Below are experts of layer 7 (counted from 0) of a mixture-of-experts language model. Rows are named router (the router's row for the expert), up (a neuron's input weights, with its number) and show model dimensions 0-191. Each number is 500 + 40 x the weight over its row's rms, rounded and kept within 0 to 999. Numbers have three digits each.
Before each expert's rows: a language model's description of what the expert responds to. This comes from a sample of Wikipedia text that the model never trained on.

# expert 13
Indefinite articles, have verbs
router:475479500510361492532547526572555581543515483478458440520449499482543521532528509502541512528501444505492492555463581477534503476478480422440501522471501475489530492517522417473527503467467497440481483467439462538504462503474536440424532482484448538539441500553518553478489494437542536493473460624478461513495521515499472493511476555463552588529455527560492512467530510454477410512492530513514552515463463511542529543527430548443462498540471448461446487497572506529532539498523486493498468494492586548490541434493463557570443413517402517532455541500508516534506525516480514553
up0:513508521459515494503545485448513518506486436499530537464516490523525498429476559474588502476431496510511518463426441461457528453473527446489475543509586516529554544474466418555469556506554459443480585598509496517473524456527447482508493478505604513562427512500497500505453582475466499525438467542580502442530469534437461494517580452492453403478458443498510504449427508530530498522513518475494458501567545485495523517497462514496452483532548471485515513485452500483512477419500457527535505524505534474432497471487481488534544518605515574521475537483566560493467589522483451462
up1:473500510454501483478491465482446508518471524498492420546530482479536541546524516531509571460433518499503508505534397493524530459505554478500518607474492506494449462638489564589527456564565502484436449472528525481546504463472614442432516430498554494557469535548483474531533493461526492569446526435520462540512533487493462584468530459400496503491503495498496477521502494411476501461516558513502539489566542550487531512516499498546492522449504525501532464483484408494512471436533491498490546454513506494496514435514544449503509493444467563484514529513481388481485519562469538458
up2:517467498483470565419504470511459504508424518468422532471501478478508522518470501519468437565505527505451587409492482445558533507513503448520563569611510538532505511485498512472507452485615515471511585443512523459553487507494484509521527434463599527576462447456541562505499527429540438549507479547488455556544479587384469535487488556519488492442467502504434557501563511560498529489507408519476479523528474523517524493523494504498513439514543526483459501568494502488447553486486470448477500427467517542509486440470519479525505499500505508493450554526500510449503451455454488475
up3:487458532557527600569554522490527490552461477525522447479467510490482472464480433478500463498507537556450505495467537488513507497451592509502497549493493506480489461475528566486540469499393488525494465544428574494506511581448559565518471523551520468473490499509465571447437471493523531547470467543504473525520516466497468501465518536444484568494442536559521497455497525501581514565497511450489493524538459486521477548446479562564597562469480470528524534476551448452472425461418530530483431503539510430504488467443454480500491445511482546481496522544494501544581558624521518483
up4:490469477494501529533505502517558542515438471509533505555531501512433487538467496499480512528532515529481543446475506589465433467513523523465481525457481519534505484544452466503516496511531521477470561494451447491504478496422478621511605497449470478520434498499469523493581574487416553466458479513521513523551542515560555472595475468531497514456483534493418534478487478483428520477486456508516376485440515511474523569542541489505514496439514507484476537480463490493513517574489555496469481439578442512473452479381496462509600480575520539484484591545539467481538514487537470519
up5:515534470467502532530400524519553524477486495412518457520457471473505441448532526527562509528484570482442509518547493444546589542527531492459440483502535500504523506459556500452542497527613440516496547533510473446519524437474598432457535504409544405535507472474440494466487607508516451494538501534453527500526491574554500464500463479488472529443551571465466467521518520486522490456492540550473516509508460522489474510586447492496464552455516418519505487577541495484537476415578452443488480544526542468518487481484484508518502490493548496530541510492478414466487511515443547524
up6:479514467458454491499472504495536501444449484579556514545515527471487488454487476495519447575490516491507537465498537509445485512497563596507444505508513488468527525524454464547496528462520486490472513527475467569559447467495487395474566419420534495505494467503468515519496536434459504496498491519500560544499487543487504426529569542458493480548414495525444539479404474482544562416548423539516500497416441535430531532505462500491414454427496484481501529507493478500447514453461456467485502447533520514559620531530509487499491513566438542485493463610490518503483480502494473583
up7:478555569469453518475545505520573501435407552523499435472456482498484513494455535501429489512456519455531526526544452483513494483479506443492541449511475477496454537460513490488579609497508481508455552558461519553514516536407562576530496522500429496454505512488511480415457524575518526471499488439534485535458501552554502498492494506517473531502485451552453473452539486498489449459431463396492421491529500478541497521481529592525461470485478479533513503477584532474526514571550467522492448502500513518485542554544555554555461411469494579473482572552458457468513530520452535448
up8:463514455439486473548478477447500496524469485483438538461583509579501500502512566463476546423525526429479512527534501501541532526427556580497499482456518505549489460525519434466473437507540520468509538496568547550491467490450464531477489489467522449459498516489508489545445484537472438506522487545524465501472522497407466429477522477444499503441520498484422470487559565574530546455525475480485498477450541468557570515513535512524540466558523445509479491441436463543513423481379496530447485479479548505473598489497483448592475563499520533488489521465475515485550436508450421561
up9:491505429511394584501489496474542491477443421490457443528429572532457532470580514517555493522445519446536511427526487523509481488497518513489601482479532495488479533498518491409520461485528513517576538550514446525468494518497435499442480495419557517482506436421500507438494505440557520610536486479595513566410505542499524524570517521438497530561528484476438506566553486520503607533468501510494510487550512513483534531533515531489505472463517522530545463470484523497465520463505481470506462473522477409492545540484531547507528438468450508504451473482541534559482528441485505481
up10:544448484483494431521516493475502514526538557388522475471483491486521484518540469509555499512503451405494487477605537425499521463510512516477522459479562546564550483480556484550467575464474472605464484490437486503475522466426464589498513497565515527515516492477527539524521454491498494485494454501459502515555520489514538494406507510494604503446454510511544477519501547541511519466448467524506418541516588456523462523479529561499475525465533548504548543563487526474509547478494572487479475582540513507494464481563495466546436560508596497491483439430495394513487494505560518464
up11:588519514461526463532482479521437497498534544483441425452477495515501499464526455494497478455520444536438515516576576519524488546510512501514525531469487469510411492601536518527518477464495441474493518512485476457556549517385519528426554560424493491529538464541516465453467511490506494596543439523493461477500463538496487499449496585536462457495522483554547514522520450503433440424503473516545491463598448499479478533489568473491479516492442544469491545500510471502493516442550599573479466440552503542496560579538476466520485500519485464477483556524503545516491522440422549544
up12:509523413438488515531494522493559521562493434513503505478422458518530520501510544497497511535504525500515531518495498501482535414427548480522519478420514430501481565527514527467582501441496530485500477472485563472527549480529459427466527442477530440489517377527423486483436549491558524444487479570521523494480553444472429508518558491486482535502395555536497497487525407542535559517470547516518497490462472460581498522468532483490426481470451521487523510462427456485523537534439487489581554516473499554407522544455525526522489491476419481486495567588486489544494505539500472493
up13:469426540540504467522522461459468497426462516464539488493518517457533472530586484432479519458415471504491512520529497425457470459486506503555480488520520450457465506509474506538524508450501591454549474502509507554550421524479515519509541482496481540492526474477498453542437491457528484536544386519504440561486563510490560498568461520390490595520492509518514532536583474514555429483508451506499492477486493480475456529475501533581365478570557549590494527489551504470483465493503498515515425485518476518465539544508559521495488476518488429482494420580549499542476541460495487502
up14:512522422384530527469466507506574508556519561506501484459405512428564454417530528461560433522518526366500583508429485443474523509463550483501465606466514490482470526493519500496488517427531507476525503567441544513479503459577523522490497506497513544532526454531459519498505500439520477505507492516482462530457471505438520521475459541508503447553454412459466578454530500465529448458476472575479464536485496439480539449546450545496476495505481553518469517514567576538473515510519520451467519458510554490493549528489463415485480484469482494503477529475538446567490538478534555491
up15:582544561500510500567609460507521444478510550527458513451519478458493554522476448525517495573541465416485488531455471475491555493524543459513511437475541507479473518449530424451587486477564456540547492484490445479462467533584461565506460521512508545492512483454466439463499453437532479448442539534458491486550454455492489414408480476426508521427505437513517541540498515525533460520449453555474491514525543594507485492446477528560464501498448475507554534471537492582534512542491491437514551536500442520488472440470532498551510537472496479497471545518571470528446535549480515534
up16:494520501451503498470533467525497540533497554514450450452470523492428520544516565543514513509421471536510516433443476522468568481531479534508610422447506490530519547523561605559442477451438495506467502491547512490433524483455475558493408488452418451464512404495514492490455494557480578480462488525490543557486474482484579459493439532461504493448514516502586456559483470521531439556495522423482496561514522431493426550492531523487435482483519420507488489544489544572483506529491553477493491550457523508439545460516494580549479493547533521498535492491497492550472518494471544508
up17:501455427394502524519474456494496518543491507524517469574431518470486514547510551433556477526438515487516501519521545489560414542484489521512475469466529474488515519477517438451638474457504513500501557503453593566507580525558467514427515497466532500503530471478487542546554515479590550522516485498541481557540509540518496543434459506478551454410403447430489441573570503518507467482527437505522471509554532490469418520515422522539500521487492483494492445456471472556509471521471492535562507494470503484535491512518472501474557461464493461445405520501464552524530492509498520451
up18:527541502511559458540443524487462494506513497525509515525450478496528539516510524524573475477509527469571473545485501421524493502446497471542513491585489437515479494515527525533492511521498460473545465484461583525540465402486494547465400502457472552434419493522503485428498504384491518532510378462479484442506484519524547459528533546493470513555513519496459535486508480476515486520533461493495442446415548550466542521551481453444512466467498508559460486609455426510541405457528536562501436518455523506491460500514484452504542497577452577508479477461501500430524494526576515536
up19:521522473432569546543564571533459456526542482507511466555511582505565559502474519483486491560468481516470504497497474518537457547491522465506455447491609468597490519547522515508543498524439549472506472530545522479523476568540537524446483484566461522513537536551528585475412499507488441470545552474447480453523534470494513528427477482551533547500438450469491509503497533438520490498485504493455564470493502506445507440460507420533476489488501473539479561450495545533646489550510400530463543568489411525467528518479504492508431529515448495452480475487491475443478483513458460527
up20:519425510526590551481527498418487516527498511479487520525436542462495516466476477494486547493546519497439470460457469451458477500477481469519525465494497540453492498472603454547532539515557463587446481475462553465569483508501543527462483493484479544500557526501507497447473519408528564488453495537500519453474496496492474499507516556500501487518533509504510463473593498540427501524531414491566565499481533567510467512461506452578511489453492438471455520466453528563528523598537488491477472419595520503480445500540471378493578472473552521496496568450499516428429488577511467499
up21:527481444434486564571504488465538477624505593516546492533414490525537443483461467574464549500426495424512520469492513517482453532466502513572484549544550526510493544524547529511461490535547543433482465512472501532490518520506519569490499448451559602483439467524534495485522549495498585462536502502521498487486499513560470426484517430502593518503546416545515468552451594551465472543534465490488427402519500516499505515475489475524520485498388467549445516493511484461482457571489474499507512486468531500487521516495508525489490502458499444509484509546595540510497549525496486454
up22:489521416531458529504439535504537516479526501518488464581534558514495536493442506438528555554467453528486460449493524516511525530483487517486498458452582492454526539535455532474472464470501505532581531529506535422501514443523491491451546462497479544476462537462504457438536497527537488468472466545504484429513455480493510496407448491511479576521468516522528501518513476457470411523480449508475405496476568653476575530516461513472514562497474433512417484541447428436581491506442539507510530524578495484544451534470546510495563529494502477495517551529519519475517468542598493454
up23:467480508487494506498575517486469477487434481511523498525497570512568497480522564453550470494467580419525425438489448591545471551499510452493512537435521563438544453505509447538442463451506534430485461547534502584548467529462460488531478424458459464525496508488507501436514452481539498492439503468520487453531511535609555475524531497582474521482467524562510458553497456464541424477463497521447537500510514522513550549524460463439507553498437485494519553515494484538567498503481512487515475470524467468486476555487538542550494443474504556491401574487511512613485502483506565441
up24:570474463474497458540531560506488539449448514545538460471497521493520468528561486405486536532527467533475497556452516504521595508505496524504529443503520498503469533548441493524558455418522518427447442439433487577498504543443534494459592537494446572553416461497519474478523505453461465521541384535525476486469478511473560427534525486502500469553457526530509511479496552525453460535468479507543536489440464454490554532473453547524558447509456487448502430508535503426523487530545577523511482455534496474495464518496546448564594542550446508504481547519486492522485497449500572520
up25:556551517509503510535460471475531470435511479545467419438459521443481547431600478435460520535497475456510466380461471492489464478534497491542530514540558529411536490437519561523538527504495483505450467465486516493509494529453593572559513449491479597501509492506520575502498430435506516518537522450408473475480580487486514502529544545527445496467469544537508494520497492527459432521537509531501544481516490404518504528505447474475553526485445502520448509504525506499485517562517586565503452495459468489421475507474533516597551517488504523501444540504556496505403520482555489507
up26:461528464558555485575507541537370485495459466501527445472452569577486543497490596518561546464469545497528463527488534547467499467518461469517479453509494488518510508526492461475440571453513429500450430464484500540487400538492514485528540480472552518505492508518500464423420556510506539462583432498526538481522433551511530459503505435476465528511536533399447533526516439435504513474487483494479530509479528497601506512482490553502488453506517478519520462527478496508575514508438531505540523516476511483604528467455465522472486478560424460474462553473540452513543488566562462485
up27:496486473457484571465552501513526486489350466468551471522486549581520483513499551524512497524497501530473522522484493456496472482520503514558538509532545430475528532502427480526472507480476546505394480577454496484473556514578552506477555466452464593471482446526485554508385506516524493502445486498480483540434560403432493468543555472517543450565426495507519454544533440464460467510469489520519405502507539474528539560506404508505482583508525453491503468498441535487554539533484506425527491466532538479492545502461479455480478503550489541513506567472463494517445496553509509517
up28:475539483489519470491494485468367492457513513591559530449546511504509598527502512447482506476524510471524536479507499428550470436493455533522459437472532531496457517519444511469457494460505469471447524485537531461563458504512570559481548546484474460423509475490528443473537502447527397457509462520476500482478445477441527505493595505474499476489514577494473456363485498469537436560469465520442464473460567524502458515524554505529547480508511572533509516502466418453532459436479591515521484495506481474553554565488460530593485488513555566451501483482503516475498512517493503519
up29:526402480513459493497503515517478513500515482541529519538459498502497502456509629553487477495449471491484470469470513546541486517460480448486474538461509508466483456541529496499464520505513519510493538511518465542512450514520520470486519480437454480510436451505552558475484481516506536590446410556531471444498546556551532504489535469517589499418488549432449506514528513484485438536513490516439514481475483482495362476553475577455382515496458537534497488489462539539530517487504610506562442504481528510525557508600495535456507486539402519474566481525559524482534459504429566521
up30:457480443433452494464519481505451557536465523517459497518437473558518507467544528504530485464512511487542496395511543496564550529494577431433554588445472556499474520498559545446510498552510512497534486507451497532485464508548560490489527444439505493497519444523543445474442556571496459560513464549570483469451492456527510538497485514462493534490470500426446453533521571566514550496532554492523428559552509486556467510441507479481432501541502422552495408465488518570548471470523418470493438568493507492513561485474468490522518447484543446511492505586515492537545525476512456548
up31:518534458516458586496528508511521482511533478521495441515472551477468531430499514516526468509475509505519481468458556587492516566518468479508542534439522544510478567452395459399435506475532392456541485488433516572521450451476482501517526433464505479546435490499526518485472501490461567489495472468489486508534523542384512504514463537534564519423478512543464471572523490472557491566502502483435502589444575542514513508491488546546512496599554494481479474553471460474596480504518477550402569517545530499502513508468517513510513515535518559481491521475525478427505430527518508469
up32:527455442446529458505531525561533460499440455494473425573523469509523477554513497549534477514497545500532542511489516465480537427487453613493486473454516491484525491602503474494511448413481523446556522523406472517393473468473535482505529512529508540545458426447535472454397530499445512488450494500502494551569559500431502491520522520480550527471452447495518508451527503571542475511499509412490463507467533451562514536489524544500474439437528496568508530562548503543537575486481515497455471507571485475496509575512517513509460448488469486579444508520493487578523551476557520500
up33:547541539466494502500576465493500502503440467440488533530496526476474557447481461492491534499482437506462488530503535487486526504487495486496456490532488465500511535488544535493509449500496491516577520609515483531559419514476524465458568466533550471557492515471508493456522494532543470495445444450440526456598543499450487463530536513444526478531504504441457432501486468430576523485467489526593501561403499532558538452493496584471521455519486520447485535464564484567619556503499494540535471456427518482584581503455480483498462435462556512541494417463519522497554483563457531505
up34:539567447503497505531497529535434479414490517518529488445509512536532561518488512534521527500493652521485499506500538493555479526524443454529472522509472542438456502529541571498517578422444473442474502600475474481579504541498504454477520391501491527569491519486506535417396522483505499460488488508431477533512521495527522473529580552516581520396489473553546484485468516458469518453512498437511442531428505514526485527456482547525575464454491519429507495573512435534520476514487493494514514501484543475489550519519485472469513502562534485464474540487480495458534479484489479616